Below are experts of layer 3 (counted from 0) of a mixture-of-experts language model. Rows are named router (the router's row for the expert), gate (a neuron's input weights, with its number), up (a neuron's input weights, with its number) and show model dimensions 0-191. Each number is 200 + 20 x the weight over its row's rms, rounded and kept within 0 to 999.
Before each expert's rows: "gets" lists some tokens that make up at least twice as much of what it gets as of all text. This comes from a sample of Wikipedia text that the model never trained on. Tokens count by the router's weight.

# expert 42
gets: " ", " S", " B", " de", " P", " p"
router,186,213,196,219,199,221,168,211,211,229,229,180,216,214,183,170,196,204,239,201,223,167,181,194,223,210,209,205,201,189,240,192,236,175,235,176,218,183,214,188,220,222,198,174,191,205,219,197,192,187,179,229,162,214,167,184,179,216,221,199,182,231,230,170,198,186,187,193,209,207,180,176,183,208,194,163,161,200,210,211,178,188,192,199,194,206,190,230,206,193,226,226,221,211,158,186,185,187,217,177,180,189,204,227,205,191,216,177,199,233,206,217,192,184,192,196,235,177,215,210,203,197,204,232,204,176,196,224,199,188,171,202,218,178,221,251,194,222,197,218,195,237,177,223,193,200,200,216,170,187,214,233,180,233,229,215,185,198,157,210,201,230,160,219,234,197,212,194,213,209,181,221,193,199,197,188,190,180,176,204,182,225,218,205,224,176,172,152,185,201,223,221
gate0,164,230,225,195,220,186,211,230,205,200,188,182,158,189,228,247,197,216,204,214,197,204,211,185,189,238,174,203,211,174,186,219,206,185,199,202,194,217,210,200,188,158,184,199,219,176,243,206,180,185,233,222,199,188,186,187,222,183,216,227,183,185,213,178,143,189,231,219,205,170,208,199,183,188,229,186,209,232,198,221,188,201,202,195,192,193,190,212,194,196,216,254,181,159,189,193,204,218,224,195,192,165,214,184,181,215,218,171,211,192,178,186,202,227,210,200,223,219,219,188,208,207,225,220,217,193,201,157,239,215,200,200,219,199,178,214,182,169,209,190,206,220,171,169,193,215,217,218,168,219,208,218,214,202,211,201,179,187,207,182,239,214,190,203,231,201,188,212,215,205,163,190,228,236,201,198,203,158,208,220,248,210,181,243,200,180,192,209,185,195,225,200
up0,199,168,185,193,202,216,191,198,202,217,214,197,194,199,192,212,194,224,183,166,190,173,180,188,190,230,238,201,203,211,239,185,226,178,187,194,199,210,189,182,162,206,214,208,236,218,187,215,202,199,158,173,187,200,208,159,179,197,211,198,235,194,175,196,245,209,182,201,217,198,180,213,221,193,165,197,195,201,189,164,181,247,213,207,211,194,207,248,183,188,213,198,174,218,195,164,166,198,190,197,224,184,205,194,235,199,211,205,181,187,237,185,168,186,173,190,183,189,205,172,180,224,190,209,186,182,194,234,219,203,206,201,174,173,189,196,184,201,188,227,167,191,206,233,213,201,171,196,218,143,196,195,240,224,228,204,210,180,232,221,213,195,176,191,215,231,189,201,232,229,212,161,204,219,229,190,162,226,208,182,204,175,220,193,200,206,236,184,219,213,200,214
gate1,194,206,195,202,183,192,214,199,260,211,264,197,202,192,208,202,188,192,197,201,179,198,196,178,171,216,204,180,164,208,174,189,182,150,164,185,217,205,197,184,174,182,190,215,196,221,191,208,181,181,195,221,205,198,189,167,213,228,207,209,207,198,222,194,188,220,202,218,169,164,236,184,180,205,208,177,197,209,163,169,196,175,265,217,208,183,206,193,200,237,195,231,183,191,223,205,214,208,218,222,205,214,190,189,180,208,201,186,218,187,215,208,167,219,232,171,209,223,227,178,210,193,192,190,167,200,193,198,183,175,188,177,234,169,201,230,186,204,160,236,203,193,188,210,174,227,188,223,169,210,198,201,226,205,215,178,184,200,181,210,219,178,205,236,207,189,195,154,210,192,175,212,225,230,184,198,203,228,235,203,197,207,189,202,191,236,199,204,217,177,196,230
up1,222,179,210,178,216,208,188,205,146,194,140,193,207,187,206,200,199,210,203,206,212,189,214,200,230,159,217,207,245,184,227,211,200,230,217,208,182,177,204,224,202,223,234,195,204,220,194,206,222,231,211,187,194,191,187,220,179,192,194,194,208,216,188,199,202,173,178,180,227,234,145,210,201,191,182,237,208,191,236,225,198,220,158,187,202,225,201,227,191,159,208,201,193,215,203,199,207,190,192,191,226,183,224,193,226,190,202,223,197,216,187,195,206,173,176,222,205,191,150,200,204,169,199,217,210,197,202,225,192,192,213,211,162,212,218,173,203,180,241,176,201,199,198,191,209,197,206,190,236,184,182,206,185,189,185,217,216,217,198,220,157,231,211,148,195,219,202,244,171,207,225,200,180,185,216,189,205,177,176,207,206,186,216,189,208,149,225,203,194,202,199,169
gate2,232,233,188,194,180,174,204,207,185,188,207,199,179,184,172,207,182,221,196,200,196,227,212,183,212,222,198,158,182,202,199,198,217,204,183,218,194,220,253,202,179,185,189,193,213,205,183,233,193,204,152,200,210,219,192,211,141,166,217,204,199,181,191,192,260,177,189,188,188,194,167,195,187,220,211,197,192,172,202,212,176,176,180,179,207,205,198,201,181,184,244,185,213,197,216,194,206,187,218,215,179,210,157,166,173,177,214,214,200,207,179,208,227,159,191,191,193,230,192,193,200,192,215,208,194,186,211,190,218,192,228,221,224,187,176,231,217,235,195,213,178,186,190,227,174,188,169,244,207,204,205,190,212,170,204,235,215,192,207,230,201,191,203,202,217,187,204,237,262,199,193,213,201,217,215,180,197,194,195,199,191,189,237,221,143,214,198,196,218,183,221,189
up2,218,193,206,185,171,203,220,242,183,224,157,195,203,222,209,173,208,187,213,199,200,155,197,224,201,171,184,193,214,213,177,215,194,181,226,222,208,193,214,208,204,261,209,244,237,191,195,188,213,193,231,236,222,202,191,195,228,173,184,204,172,204,186,188,162,222,179,170,222,199,198,171,218,192,206,171,168,201,187,197,207,189,192,210,199,187,202,184,172,229,231,176,207,204,155,193,191,211,176,189,213,189,202,230,156,212,214,212,218,200,193,200,222,232,225,228,199,184,206,232,213,204,180,188,201,206,187,197,198,197,199,192,162,203,198,192,177,221,222,198,180,221,212,217,213,209,221,185,200,182,176,218,195,209,218,212,190,175,203,218,253,214,203,173,194,208,195,204,190,157,212,245,194,160,215,197,173,202,217,194,225,214,225,169,257,217,201,189,204,218,202,205